config.yaml
hidden_size: 128
router_score: "softmax"
normalize_top_k: true
balance_loss: 0.00631
init_std_router: 0.0296
vocab_size: 4096
norm: "rmsnorm"
tie_word_embeddings: "early"
optimizer: "adam_atan2"
beta2: 0.95
batch_tokens: [65536, 131072, 196608]
max_seq_len: 512
train_tokens: 579000000
dataset: "wikipedia_en"
Below are experts of layer 6 (counted from 0) of a mixture-of-experts language model. Rows are named router (the router's row for the expert), down (a neuron's output weights, with its number) and show model dimensions 0-127. Each number is 500 + 40 x the weight over its row's rms, rounded and kept within 0 to 999. Numbers have three digits each.
After each expert's rows: a language model's description of what the expert responds to. This comes from a sample of Wikipedia text that the model never trained on.

# expert 34
router:467480511538500481481559486501533513503569493544545509427474493523494512487464467539595438470503374479476516514502537447465517495529448541536437541446530520537558496505533532496490483472551561486561504438530544518527498531501495468454443468564407474484510466483571451397565595512490511470547465494576480471477488489472529498524560487476506466538476494462463503543575527463554455535537
down0:531529482476588438553513534512490478547525450510484573481494570557526541378510552446432500479518516521488524492573467439560461491490495549559446546477580518494491514473457526469511520530477580486430491425489474472439531516489481560505465521499506487527499492584499526489521488540513436500567562505567550502443525480496498444580543512395524509493464474498454528528488500478510525491468
down1:418475493485480548569494458452400562567499520542384507467458529507536485493552473451479541549494472466576462554511546510489527518522533491549501423463516543476488542584441472482488445442520447489506518517557473522465499494488534478533494537458475447528411556414431459530449494512529478530538439521490517497516459508492475462538452513587510540486490466486508522434509520547470533473523
down2:503458488496500470478499492496433498450508481540499508509486551533440469470457473467450510549488480490594466431545487520502501498504497465498485498451479547483452454480526483487498495553463518512585550500529430464492510474498422484556496491446525499473479443532418525501504487449443525522508468455351467509524372544529503482405526522556426551537481473446529579545499531516484483440479
down3:595510498586517475485517489467544466537529486474538529528540562469557535498459514476516428519577498526581492487500519484491551479523416518502481522491512567493502508532518493470449485503476553523467536549481454482596499479538509467397436521548481526533427508476516469481553515443547562476414481565482558550511553547462511538546499503473479495524536475460564409455479499551451481486440
down4:512556502468538488477496520528449477513432512515471512442514572448469511485596510476505486462493539508482483490472453502478530552466505515540510568528495534563575543502515519449490461426552464421453424563451507555457494601502476544469499428496548514552559529582509550554544478448447470454547492471498527558462490427519439534559468434434504473527517482495480525461556477523489495506480
down5:540516448485594499530480534507501495554459489499482455563498405471588488523401548512506551609504460456551497493489463486520497481479506487471460461465486539491536478562539501517534505537496481473429508552428494502428475457464516509506543510519447479468568538518517545527451475486471588583467487473468508494376560539567521557463539481508491488464549506497513510509462532486522446485451
down6:516492525506523522466488541537511502480512491488471426592523539463446550490463487427525522453451511504579469488521474528557545470484514531443522533488493497482496469459529496474483484588511512505486463576511572529516494495511572546532481578490434527427481519513493497487464507500531423510540537505548651468494523487448448483490518502540635502445481586490503449499518519516553528469552
down7:484515493602519440502515531457458470547524531501527558538530561463569451471452497538562497505531533527507463497505514523564512521518553504436565538460480455507484442500504417452543515508524513496479505506517551498466523499451475541470616401506467483512535523511523396494497489541445470488536456545421541492608506543548507495510496475552474545517454552438499556550554484493477504459534
down8:542469457502429489529506461501493511501580463560471498539487529491440491445493545555465445519514560483499554457553465571505455452420471540507567638557409434444518517473478500573465481528441500516472524457480539541517523492425543465480515519556497537454550476544531484491499533531477523449447499509445540513495451487462446463513493470434523466476548466477571533513484453510476513499529
down9:478484485528483489428421527425427470486540445493544449523498457479484520486448498507453559455466527515498504492520477539447522468447490508521506555514451500459463520551486447491465447471482429496520540530474575477526546482577537481560447478490567512509476546450525416485567508456486515481548479474529528474557437566492487590419475480484479469523478515494480547563427532566405463475478
down10:538504568516493480454464461550568564506521521538559456472436520576426479477478410576515514507549459423473471495470483488484565504567481488465486498448534539492480496480535499543481505493534553483528477455547476499479489442559562536503516459470474506623477523504432498492500561554516557499489486544465505435514486494475614521532562495498517552471459504506501498561507416469479510466569
down11:476547496498477544484499529508585512506554491545466491523542439557499552507555509501542469483498497543496494559506481506510576550552501485511601506571541482572479439485503555426479486538556450468513512507586539460487450555470492527518484450492508466488492442508512504426517510481494437498612489508518442516406483587452497483501468413505526489567469471489472550534506518558570452478466
It responds to: Particles and nouns after verbs or articles, such as made up of, album, version, ext; also sentence-final periods and commas.

# expert 46
router:478548505551403540453516581466570477524430490495550468518446548494598510514483524597535469479542579417532500508431533502489462547496499471530548477482483531525515524484439465523512530520505441435545530533492514527570432509556497491566539500502494559511503472432530493564608459495563527495544496492461437515529544489506512457534493436479511532532475486455514526495514474559489539518516
down0:488502525546481558431521468544541493456467498428479449524481486476595484519480516434540511481525426450557475450484530515547477485490599443534519486508453484533519471517505466534489491549520471462547465535477493498562539464459484475500573473505546505442483465501428578467528551514540414569496477495409489453518534532523522479500520527444517447577485490435449464478501607462503560500526
down1:497518490480480430535481516509506496511431447466419462480496506467457519487497468472593519411551536538575577536532473508450505606470552471503520512443506536510584558496512545491539525559458470530520532424501462517505435472541435478495471421557508466440411447500456526476517475540517514469496503509495545543473463549547484461458420511508542448517495481489515493436461560529489499456503
down2:535511497535566506559477530491493458510527546479520462509520569456510490510526524482456495507494476499527523492484487528478499450460507462541458469442497457458500505488471515524539427395487487491496511434525443481543551397505470508550519468518538482472484509524572536486411548490506561563465547538539364478513481494460508472515450467511527481532551478484502493452473624617474535570509
down3:502468521459431466418500498430486490492502449550504529532432477557514507522534496449506451505479488547475527486499560538448474443384486502471561446551471592519447459513419416456469462515468531485447481466517514508534543525429459558501553499510477494499419549512450477522511488481520488510482526437504527470476501548468545559495517475567509468508455502468471476508531453526507486476360
down4:478429493527492482474548512488448542503506463488436552455540544502508510487488470527521489462485452525481474579441543619473464484463551514539475540513515466428524597575507489523538467536538466559487540524505473451512465468507522520416572593474435611455489459520518490522488443470504464560514517536425475563513525491494538454456516542479463442479465538537515495519481462453482551491477
down5:515517488483483511413498519460474506397530547466564427478557503471562474441540548500570536537540477512514484527484575511434568520505467441493495547480479547476471476488467486524442462474491521535560556558487495504494506439501454486534521491460536512436479531444534551456520504561436448547535476482467505482507506590547494581449482537441409455525474530493488534473489495485441501410464
down6:501527509493494456558501539507489618551475546463506456444473578474495432484481518500475391534464607486429496473521420393529495533456490487492486546511548518445523532395446511489521499520439552482423528503477459530516489528534462483482491540487530453475482527541514503557528495483507541439473479452506510506467556446463480543488541474526589537466491493516540558499496520492472470479442
down7:502511449538556514522573478495575501481512401526448562549512530465546509489520454489424427527478482473490497520510576526374512548458485444505525444471516451470508532527487488562530591471528497531477551486496482490459498539489537536553499463513524491535465566541483531450508467427485492471556502530397460470533434504521501468488523512449473411521489497457433519473419480532510523531495
down8:541494518506533522460496493497508471462530476466516477528491542539552514552500495391472511503492410445520502535527493509478499504517531480479532489444506492479538419450425450551520573504532454492533488477529425378539556551437511541509463520454494506570503435559481515428442465477486402578437526495447527469514471540524521448495524497428461497509517481490443526526522483444491418497535
down9:454520515531542532481466505468501483549524520442448484496455594530512478477481564540527580509485518548433492504549501562485542477548580510498508520495487486464545447541493535455539511514445489535599486422592416493450467467553520484554532515506513530508530526566518472495523507536501569519521421465513561472512561510507464562449497528539515469451558557486549496519493440400503453535514
down10:476536527564463501414563461542509459424490457510532486519474494430533516463498469556473520485475451548559529504477594478540530521496525474392500486458502541523533528566474417498522490455478550481474466516532468517484557431491513549488531502415510521487458470557511446429495554442450512550455485505530479507467546483475528513499452440530400549480460486475505515551449528513417470501552
down11:504443411509501433512453454478426449492503466501487467472610468543475559497563462513497455503444414481433495438522542468523507444449489568490489425489547418508470498553511500502537568502556456483540521494506530459463487464460494539535508570482454525529467562509517480452468517454426480540497509535436517507536448481586498520493468536484481450468480458476489429548504503504492496517587
It responds to: Column separator pipes in table headers and month names or spaces before years in dates, such as September, Date, Jun | Jul.

# expert 41
router:455517528507487500484461471475519490461488457541547502583538454510441466503538497419490460462570519475524495550515525470499429478485513492464532465551550489539576486513533506553564467466478515518481510518484457518520513431476498495542495524589535570500523460454522547516526517539553420574543466447510547520567490514461441498525420440621505480478401500569499514506544482482470426523474
down0:534538508508541455499499524528497381517490538491510541441497505484510454531562528497444523445542465518442429523487509504545505570449448499466545473506499553565445470484484487518462508471519429570534501557522496503500498599469447540485514484488472582552507516498528522468504459482580449473493516482583469519543493554559386602509497509517516495551508543471451538492518484435570474530515
down1:467456491512471522561479551501572534468506510526537470527608493604547424564497491457488539453568449501537499466517517502494553497475491472476501536494506536514533465460518529538507553508441588475480511491509475564514480415506514504499529511498532536513464562494426463560514547570448525578477490511522484499497421532498447518500515555494486450412476516554463577491566482533545473419535
down2:493470511515531471488465481526411564541520524533521494428515510521456581445450502528560434558447481452506587540499535532469494513498577463524462548530545497525519495484591410513513409480485516512542482443506503490493490563476494553581531505512538429517515451496456452507455567533514441534464496578474485518484487467544464438539516544518440503474498481510557500539453504536408505481532
down3:587518472478483505449450424468443448495464488491459557518558481542591484495454505482443514525559454454471548534508530499503458510408458567445484475488566514505504518527492455461550435527480454518469482562544533413545534501437459544497556507530468488483552553485457515491468548502481487558528526473446497569474472438505431521486441563582506504474481427534437480512479504474488517514460
down4:490562528456462591479464532487526563501501490398495459498437505462512462492512566457460552580464527561540580420483499462530500585490498525481579535489514513478511463440474554488506557520500483532513423509485505452502563502468456448465520496518501480454549494534549549465477465479476575458527467570529505541497531444554571492492479469457461481582540502546495484507565480490478489445555
down5:480538547420525489421510506486443547448524550503535522489525505537453574582570469484567505530481486478505560475482513492451531461480502450460447531541437470482461460472523569483466532433548493509490483471457539516466402543413462448520581522448479458559524504516495482474484481515443544481494523446460523413505481535512480450429517490472481418506563551450445493530493443479513522500506
down6:509514565487444534468497473497510512505507484436426462413440426521489473565426468537500491484528504500531543564579492514461472521485441536522497518515546458471457456453551443489485533522396462531497409491455484518460459518486538508483391505491520511527439555529488513507520557552486525481469512489457459564466565479443461545511480526429470431486472515478461509462440533491547507546568
down7:515403479536458512521501435442511466435457445536530478471604468479541502541557470475545484567533476500498484504564486465471543496498491490496513512473452630450484540488418532513564505547505481550538550489488500484516477541442455490490425474533527582492511487465474409456511490479466479485444485515506523501540448469516452560462501458491473547505527501532481580468560538499579549521454
down8:550523587506395610544420513468503471434601440454472497484460470462449459473557503500519462452498472497505530517500500485551472523456497537462521516464517471473592527513473428486488484528514460525482488530519456486480530517473475521506618520495461428453454511450533471511445579483472489526542506505490555458522521529464509511436479483524522562503481520523455446434542549463541545490464
down9:490532518515512475566565472536531508503560554505550510477521517496515506546466499531548487521552462566538506502468503500505528493534553480568508437536432527438443490499527505541509462520540532495510502518490591506553533479529479473540511533423453496482568429458542524594492545485504540538527549523538515508450504524488527527428575458440510522547540520423593540455566520528501523374536
down10:532520503486528518480481520544596446506450498486466490540480404530506428456497476512485514502484478519487559493526562563538498456522505486473453514561525467450457492469537491497442554510545554549495573535596481447440432493457510535494405551496477489597431527509492475542464492472401504530479512483496503558513469442525536505425539531510534484522503516534506510523426502435437490443559
down11:480501479486423546496495516518572479435477461436487474496500474461503467535409520571458507497577487488552497419506465557552512419454502493493494520477511515469465559497509471464507502510516543461481508486482393434489541494430458496458468432442495527564484500509529516520498529476503434429459525532532507470443502547494472514516546492448454633555491466522521510430522462494581447538512
It responds to: Middle pieces of long Latin genus and species names and other words, e.g. cephalop-od, Crocod-yl-omorphs, autom-ob-ile, Daniel, novel.

# expert 22
router:514456500470490401552466538488494485499543452464479529471552549415413495450536468516532504504465560472518486505589491469503460522528472492505493512428539482498413528535441477519536523431482475455542460509473518499458536540492485460552480533522522519546409545539455435531468527462579536478519549471520520458414470442466502523504535533493554491435528477488425481525488608527496538519452
down0:464469487524519571503608443498540531419503501526476518539502493532588538464504457497517548541601444474510601545507514553413508487440494514537489534516409453536554493501545555499484488509506534459425508519491458510492521554495506539539401519446483472513514513485549485531446461442484493563504449527511493508437467446473539542480489515519513425506454507475526447550488510497468446467445
down1:540459477589567489536497460485539496530485548541454503492495518466408503507468527513569514482503490453532512525511557467512492532500516625562556519404520513471503562513476508520423486592498530518507463457533520454475520507511455482462489506438486455489548541466469401542525524504504500502472484478513471489435570512477496450483453500533589487497508502539422545580478542522547515419554
down2:518464461510514462490531533534502526513496371489518521503523544436528481475537498492538476488477553485533493487448475502511467495454483504421511470456510482499523501397523423490543460520487451528488526508593530507443594489545507513532513573527565481552404485561495577555469562442482488510544558571512506552462528542486463497545468528578481514472440494465469522440465512521516509562439
down3:488547563557520495523460542510463520529557505563460471495516459477545563501476509558429445554555468504504584489482496606532499499518434503535468515535463547467510509443512465538521582462558471459553486465501472477446427486539526526553479502473524502502438463464566486506467571474486525480464470543540430509477554486542581508561554453527540556461467508576553541470487508462514543501452
down4:523485480425516525431440539502518496521490514528488486488466494528554549494578559523440517464504483541488500446437525524492455474430471480531499492463456539549476597519538427462481518475521466537466482546423539452474438560538474418533502527482444498558514526557560492431501539562535616475541445493494514481422559496519444541521460488490517557508477467497529464486488494543526572494546
down5:531539452446532446502459476467481428585514515514524469533466465448510540533482410535471538561521480453493486463477480524529461524487442489486492515511465497438523481559511523462498474547469526513524479497506576511451486460529553461432525561477533421447409515501565517506493497519510500461480562562508596445532452512537467552533533448528485515475453491591603449536537520480538467564504
down6:594552468445486514521444441468479481426580493541541483423493479517522519500471487537534570478487481524494567484516524532551523472461503505479501513467479516503472473554494545473500545514479465493518523520511539473480594493461497451507460549466593506571454541492586460482546497507492492468550522511563481565496493521501405489535528533563544542432501532540578575463455533520412485559464
down7:462515491515502501503453467503525516548505529502536542490530511498598488485409532480427452478459509418445504556434446495475446504549584515572492477550487528518427514519530491550485468539507481477461524470525554488541545494550571491539463475516521515543574536501467420523515527471512505475597459466420532502539454516541500456571456551431593541482440506515514549524534527503478465506535
down8:523554464497560515560519570484519525528508465462472554521447475511490586421493580463554524495485500483471530471452506505562458488497592508511462556459522543508482547523535441510484497567528529513509502465506582559535481480488466573523531506481499427495450470469433500531516506557546444515464440530555459438503475434521518554462502532533560519447476488503445437610501535483488426481479
down9:438541571495463493540568484497518426460481563531501478411474479437539438541560581465458442476479488550554617507500507544516423485473471514511533439448514490502520485541529539560499539487503558514481442503471450430450473472571465515482481504457496499473468419540521485485488511506473540503467506528493528507515522541415492428524464473547551476526490496541559520499534489487411524561472
down10:543515524479474448553481583463493509523459517475494486470517453465414473548498476497481474474428573487460484491576557484541577476556469469453460445431539498500477471502488548459488539504376491489482536461516493489477520449460474542569512467565536450541420478561504598510550504552561495470536488444467505519536544485563548451508509467525494482535569485508503497571492467479496524561499
down11:512589497518493475438500475528505402519487537515468558557465498442550507568492445529472513469497564521509483469487518443461536526429444515491449525499520490482549542445571476544489545512471531535508425527405499523524495461486574460544488495460525490473553424454477471502512482515562597500475469545541501560445535473470487511468569582484526496489538472525424483480532562511582500455492
It responds to: Bare space tokens before years and numbers in dates and table cells, plus qu, gu and w word starts, such as quickly, Qui.

# expert 25
router:502471580507471460428501457469535483518499510467512539436526543466511469559467471438528573488493525484539486547526396525476510505474535403516442496549422597493542484525513492527554479462498467451468500524428510542459489470490474458489524522469506504487512459439550535532513552550498432573482465591483480432536539522506522544470440517424487470497448484447509457448510531473430445470505
down0:449589493494443477438510467478597495488559524510520452497471536523486526478531565423459551462451448498512458428587521463491464509429534513468537447454515486543491518465572492527476508539515551532443473436478457545530542554526481520533509439423486577522465484521553597488495524438510475491461530544482523537515483513493480528494424532571479472477421488501444495471461498472494556480478
down1:418474443438505479483495480505480517617437494520490603391510565562480490495461503545597485516550512500525464530490508447471463490480586483514513524600542564510513475543539561479421498497532545480488533463462515465540493517455495508519507489460478495559488451458529534460494517517476546538466453459496522439503507510505502466484500514603561505502569569499500484446511486468538449505483
down2:517493479455545550543499461501523426612551480422550598513463536557496539488537522481487527546495500494538495444481592469539505515499531504538433471501509527427502483530512471530546465493492587463495488476465530514476478500536484518373512532484467543451496536431549523511558479455482466451517490486474583516523510454503511478448468521456473504516503519502446463495559412532588541451482
down3:456533549453428463435516500518527571421501537458481408492488520467463475504365503576526566508475495530485507487533480512517478529436487534454503463516487474552468497509549459520515471502458520543450510510487465514498506441533444500527516535470457497506445497566527569493437455550564530523480416561488469489526539543544558551438482471499439532494508467517467465511451583449436460527486
down4:496521626494514527416446594455440479473529513529547425521571532582446504468453432571571526524457551473527501520547529452541494549507449489508508474465497503420572513529508451515501502513495497420526589489533544511481490527528509509463531487541422470536496487511459446535489510515546534541527478468493463494478470477473491487497454480565502500521500529499549481530416543427463465530523
down5:524464522498487505568489494522469495515547588429510514526536445518487478566549482457501469533545495576451486539506509423458480517503486474568452490532503533535574456501523484510495411503491605465497487538509496539493562424533501429527532488488565473478486522460517480503495594561524543483494461457540561591510428511523495442556499508481518534569506474527385527506447531523479503465469
down6:488518483513471454541532468491503424520521460468493527470473476563439467472476611499417474502536453414547504452460474544513513574478514471507505453506467557478520545484528400479499540509574488510586520471532480500444524476460491514459424476447494439515564557502548446429494474491468497466490533511494443496466543534507501460524570563530498488545549550512547484505536426463503435432485
down7:541476515512509512574508544491522483511489490487473563486527547441465515466440430517496441445456547409508444443518515500598564501495471474491448513522458508464559484484584469552492465490517513467482530480551497502467495589491420524561548430476412431551484497575465492531490526479433495497522534534564483521582547466508519533466565450505451509472532453490483431496497426501494487480494
down8:464521474533542483505541450516555498495453489533490541559487479506576433504442592522486550546476503558465461575498460466422544528522514522474506475506424451594511445438463546492482459528512452497497508528454527557454482512503476501438495476492537576456480459541496516510440501573546444538468448488481508431455450488546556516450544497469482492419439480461553508450516541481435460519461
down9:475438552482447512436475467448577526455528484482442501482465530510495525445559415487464483495496591467604451536543536465495489475456454515505531555465546466473504461510523455497498501488481448573502428516479524534532544545530492455506498549487515516509499568452563536502447495573581465449550483524453560488525552548429486484550551538480515441428485417488495460518514490534523524506478
down10:453423515488422457542412506536506445571517469522452498470504495463565459483494504435491512556497474547490509470542499435470502465504510526426516547468510510565477514514420461512457523472427466483549406465427470497490477508421475460542477550550487508546521550484492479564478547486461470484553492441482495532529547551530475519545483532470543607508455488445521501428489522480442563510480
down11:480433466515558462520517495474514512540526557539436496532493523526478502461492453548460502525476502577556556497492495461456505553471525511480464563498470467529511523524510527495511541561515488511461435461483498580510498373522511471520525508505518535458482468504511464460526435507541566560541500506446533441485484493491477462500553405496567428394597466434524482574559538523476461542541
It responds to: Endings of person nouns and given names, such as -er, -man, -ist, -o, as in landowner, doorman, singer, Pietro, Pablo.

# expert 1
router:499490489566514547473511509565497443488489425435509568496490477527558448530522471446515448469508556525488510507513432536540575489466527464499525533539522523496580562564446506485474498533513459557481460449498533512475501451511500519446472474517503545555446554519523475513575527467562509473471490489512558561521515533441466515476426533554513590514404537580492464496468422506468418535455
down0:436503449509518502516558517517506494512469540464464492448569541585446477514467469534503471537427494530479499503461493566500515430530578494570414544448475524474473515402529547521563470435492476478533507540469513515533529612470487527508513473499453538489496415378451428508523454428451527485529506463539509532507490502469511474493522523463555477474574537527485538494508479485517462453535
down1:508477497445503451543463458417498513513503448532434486427528579497557487483547565522484431520552512545507456471515543485557592526542482467482528545459527508536529501584558515438536476515542477581549508511530492530474516460496535504579453527480553477586530496454438531478512470444454497451513525516441451487507460418526471563516517504561501494556507445453498417481459512533493500496454
down2:557510514550492516495502471525534520505432507475515486508478494462550552561524447417565503511515481568500484516544475446535419527498471517469452537442560465541597520453413477506537495561527490474490574533523495527508533484422500545474576511488536506519528428470464479509490469420560466506512558491533557518561431504446436471527509500483468563535578517478556445526528481508521541487422
down3:517474486509466560490425475489546505473538498433564513493538468571558445469526477390472569571539479542514496491518525527499438511416505440496519536523513547419468464510506439509515454503481549553516472524456537513521488527499557519504514445537475535557465423436521495541483547472560504469464521462540458535533405522466485468433466526516464475525442472542556485485454453573522548487462
down4:518493536517447518484535521553503486421390518540516465407504468481509470500428552494509524494473457453441562499541562534508411516556507502532481500438522487497443583539516498509532475504532551414466545516487448540501511447559486478498555533500450477492473567518599525471466454483469494601498470549454502473456531548532475538434465546475488472536476480483459507553458526484526487441468
down5:515525529495481512510566461464481412516429501482515490500554479434493485447455478478491529545549460580489474472419457566515469609533435505519508526526517464565427459523512465502478545436485500510463463474527476509625422526448536485534535541490518498486538540500498488469428466473470483500464488481573490452465486539488557505444549510438501474550524536456466449504512562469514463423485
down6:481529494492558573574528493491468466411475502482427506412470464491490504480447488518564505441505508472474582519449452539450508470435445508483487484468450533505483551545527466427530503493528525503530446503573459554535503589533534452444573466458574406494527494523489506560479470518496481471558444481523536458433528528458511497479559460444468458508511492526422501525527446487481536490527
down7:559506522475465458473478506537582484503588505485465473466457468534520516487527490504537425501447503496498526521503514535522507518530442484438459497405549542467508489465478578465559521491467586512461475551478486494611505467453442516515456457462479532512466494479473387512482492516437513500556478439532454508443531434502529504506421488457527551477556577601525543456553498489508516492517
down8:534456433516468506424467506478499580492558457433489479500490481503526554445539479455496538496539502499462565567473510507427546455441498461546541468470387454448527456496460547452537524499485496567466504448486546490484497444481505486569532482548508594578493496416533489483462495485495449450497469493491539440533509503508484499457418550482516509485455523537517547457496467547518421531575
down9:523496406621522480462485536517408440535432451493511469447476490456449495547523530478526448472523453455530492526436524449483461429518452493517550467465469484461483500477562492519553491540463483505546547529520521421489501475526463549536558461482487488473453439567548481545474489486528498485605481517520527484505549456540562514435504512477515513433468507454503547538460479450540427444480
down10:507517527471475462460497481483470471439518517517547516512427488473460539520414484503508491428476534451508561559512480553558470515486493553508463478466518523507475534537452537520542495498506560506521424491473585570507533472459461516441554566484475444493576528437495516480411555533461487532521470516442522515478558487533481520556606526473468453477625564493519566527533466556506517521489
down11:476469456535441556564457530506585475514550494469524538526519516495514576455543503462566474508427571475527488484468476502517478448534460475493549530446447427516453513508557486443450493436492518538483480488430592514488503444497497575499470474459520528519539410501513555463525530555505418481502490435426439537492438508588500542506466475536510511521476477494508513515472592503498532432498
It responds to: Word-initial stems of everyday nouns after the or a, often places and institutions, such as art, town, church, law, Cemetery, Counties.

# expert 42
router:559542451443470550576468529486474515503460458472445454536524503586484499509537549573479517451576514485514480521498469489469385493555487449561472520457522481466496459528536569524526473521488479614546486544492530513484480494474443454569556450429469447499482462463523512476494542507513438521454475494423505501515482496515527437463479559495528581512503525400558527441519488509520483506522
down0:528525471459461494542535538458525498499550515527487492510541484505598546480470512537517521489446496571526473497520471538576524408488536520579523418453574549449541480501589485556525507416471479539474508520447514498469546529423482490440571587466439457436471477509455463524520467489512538456543501512444471570504486579497409483487487491511527534510557510518466503449540500483502544481491
down1:538475459533551537545455468473484510465516507435500593405487507478472558435495480527519489374490450537455527487491456509453547532492491581591454530444462542521525532539499471476518555467509507516507515459518473502489561476484502542501508525472542493508448552475436483564484462468511472424512550536520531478489455466494462515538442525455488568479501521534459521472469464441484595394508
down2:554557560439434471458453542472461582467533543514494465475496468551530517501466412470530461499549558473454467444536457450528446497430476464550433503461487519496549502532466503491490465531534462599481491547536494439522468480538522535478526535518500504511462505532595596525473508558475503553508549459557496449563509515551522564475518489544513543583521447516495531495566485510546535469498
down3:476485441523510436504446525456482529544484502469461500465456522436550460510497548517448483445515493499522582525558518552552572503455564511445526418537501543522490493461569482469506493498599492399457459500489466495529490542453482519464408510454493482505565499540518508490468521480436556487510471420501483497529468486451503553495549537511529426596436491575489460540545534529527510449508
down4:454432486597543510494464444506512425471493454474496542440443492543467566482523522462499472462451508536519578468507555572450553543535495523490543517546424445482474479472457530535531538527530526443561476440484461533505516449512470474496453477494548487552514574500461424467487504458468504517459535519499535543405475498470435486510413466505498471448525521463569487488434540461524516559544
down5:565479580553525551447532540508468559472576534515485516565539515469464535530546521535488419468498476519456579564510482556435516525495480511500476533480490480494520561439522442473508560488450522557527515532541488431480497520511526509484486473520500516516493458513437485567463459541399449444507478459522466565573548515463614443522519477519459514555447464471541516509487532537466483569486
down6:526488482520463526520491506458546512550411515546508544495503554559464559508531496492559479550488497542568530533501563511448520422527516470527413566519463556486473487476487473576449479519490495507577531572416502529473509543379487493534559561491451436472507445520506574529536506488560477488454542564446481516486524455486508469499526488452457546431463497525490465500539479518502576538472
down7:465489499554438556462444473454496485477546483542488559441407501431533523528481408496510529532510508409479524505460509528444508490525519532475546613404542565554488491523489507489477531525510499527490431465542529526497454509581488521497471544541528466480494501477502551543487537483542546522506493535588510463493503530472448479536496444486589440436540474465571486551478464515458492436534
down8:489553469470536448481501508465470487536475541528518465502566527513547526450498493561495477551548525589528453542567486531590507451546487531457522473560452468483514443471479475533456545424466519505467571544440439553477493517494470518546466504501467515558559506533455506473570493544473503502517557447387418555473497471505484516469483464488523456624503499457485493515543489501535551539548
down9:511468535595516454559592540533520564472501536474537430550467417515536448482591459477461466474527439439468466462464430525511507542477503465516534540482477462504529481579522516464516494500525465391453467477455543537435488469462493497467514493544477408429470520481538490436466484505459476500519501487537575504538493523532450462523473544450544464473545476514419517553504514538502484518496
down10:511484504522503550500450450475436448477497572520474502521514450480572449518530496433522570472587466519440485465531423547500405497541492462466506469549434473547501508441494430477429515421477511469545493510562491381472536549481542513514501461485513526538524483510468507503565501532522525532541471509516551485533479605544508527523462490540450443516496466426514488540447528534462553495496
down11:506519444558518452475483527498499478489474544529553443446455434503504510513546451605539477548544498421544490475562497519489484427493572546503431497517507502479502554584519480491506475453508454539430532492472506540513516425543516490494477505513473552456542494537477397485521522524461571575513566554532491500574480487511454533506470424485469482609488501452529458466467480448462499540479
It responds to: Pipe separators between cells in sports and election tables, mostly after numbers, plus occasional Reg, National, The.

# expert 61
router:437534595476466538516494529399464523550463550550487461546466477545574515512435542477457539467507527459444524518465555523486505529516519511483498487517391490518455484532444495532472457534570494506464461482537405517514502494467516495477534499468444595549459497474526495514516495534516457530555561523477520421487468502559524503557543463469525550542573496555459550524590482510518447537514
down0:491500483486513526496513464499514537504473511528472460558443500495466593434457481469437480516533523532508434495530449524446521424512465496457540556521478490557577477488557520482483446419521480557474473470507484539465415482510513488524523516509472509499535472479464482443447504509492473532516480510396443522459385621521517501502451568539492475481567455545483529494593457537527426507519
down1:528484540522487502455552516448507534500521478454511489582492470462462514539470486448536492536454474418546501525512525502501532445480433491524454532402527511476488441503496498531471541537517459527510536551506426464449554474544431591481500503516573576500474506489547437458571490496414453449539481490505530441501562386492544564415493467483472497489441467444457498501499484504531542509464
down2:511496552501538510457527472505538536485547460512537527468483493498510545549482550581483468597498436419543464421521536530454481461469512512512418520485541531477537521517504523520550457496457488546556505512513484505487527498546479515379483511507498483507402555469548480548433450605473356533475515541543486504500506462476519463452464482518557497490487517500494527446517473502480544481420
down3:527540504497458469480512489541518433524459461545543367517521522466451489453532475453524497468554533508483547614494489525517438470532479436497523477495486463460484511475495525553526477506483526434506518582535440519514522470509512502484531545516504538422509542506426404576556504541531446494493501514518419524466427520529450519567520452491483536578472511459462510538468521575507471465562
down4:499527501430472524521554530530503481535449544539572385523530520515543543489500552496488535428542522476439511511486464548537461477472524488545576477456429548510413450454539493532478474446428504453426587542507427501518563488510517456488476515519455552461470493473441469515544519546559545542530541515497456436538486519435521512531498466481405510488494560487497438485549515490498534521517
down5:561567547379402563488561517515556532493443482518473437465498495491507515502522536551476479426462512509491434512439491514501458494482446503449535569566436503414460557546471474476543430530495498508486588536557512527581542488486512468436499565528482486500480487496495544539457464568538451582487469562494473465501539488499548502513556476528523507486536495515492518517461536524493557512489
down6:523475499484504497422482573471493442473493498471507437385489543495493393507477470572533470442529519440476532534580508540513581540507474515560531423564504585506508496503554455446416470496488430482496433496500570470540517480471491508516491457496561509516483500564510451473520542500469529498485513525543498473415521521464521539464452481502474484521576546458435486543522520476475452451521
down7:468517450471508527499491500504459443536468550532468400524559462550566542521499566484504500466528451496478496516540478498493454504665489498476543456442487508538512410511498555575436454552473469461508535466455535543492480519523468549515508504465515528441490518535537512456502459469547559470459490512545516513498592541524479475535521548521537539558542507498558479544532431461583531468512
down8:465499475528460560493501471514458450487419456516532411461532521520465507513525548502461473491509425455508477470479495541525562413501511566489519501526375484514420476479502490565547515465444450521532503449466437515466409501536500447503509499558509538563504554478470490498438563526521484608479485472520439511602495549521488545515510518486473484510452511508438507467456477435492466497469
down9:572471468488513502545609514471493546516489504555480449460508486502515518544562563535507522485475539526477525503480533498592420442501479500465490513479480421484524523501448471545512539501502480531567462530505588562535603451440470484488481501478537537488551483566493457515516510543389440547532521453429530482478467452499498477484567440526454502520493458455484509435452536560544537482471
down10:424548454580501467462524449520453515506520557499464590522500515406478513427445471533616545530471403531527515510546548463508537550501499530569469515539512494525479506545511432495522506491478488488417529487560459514519460539572494549508542492452534424470532496523535479509477485554460487463562474531502467522517492561463494507492471489505460584519466552574461459502509490459461549508451
down11:542509503450478418424443531511541399481455521513531442522502411484468538570444546503484473473503500487448499530442521473518437526523460488508534586536417510506424450493490476456435429514456472521488493410475482537517443539477489543539482537530448478439539546480428470517560507530530525406499449482487509540454505488588509489540501466522481540511543493551487516491472441513489496522503
It responds to: Prepositions right after verbs or nouns in running prose, such as in, on, of, from, during, as in decline in, feeds on.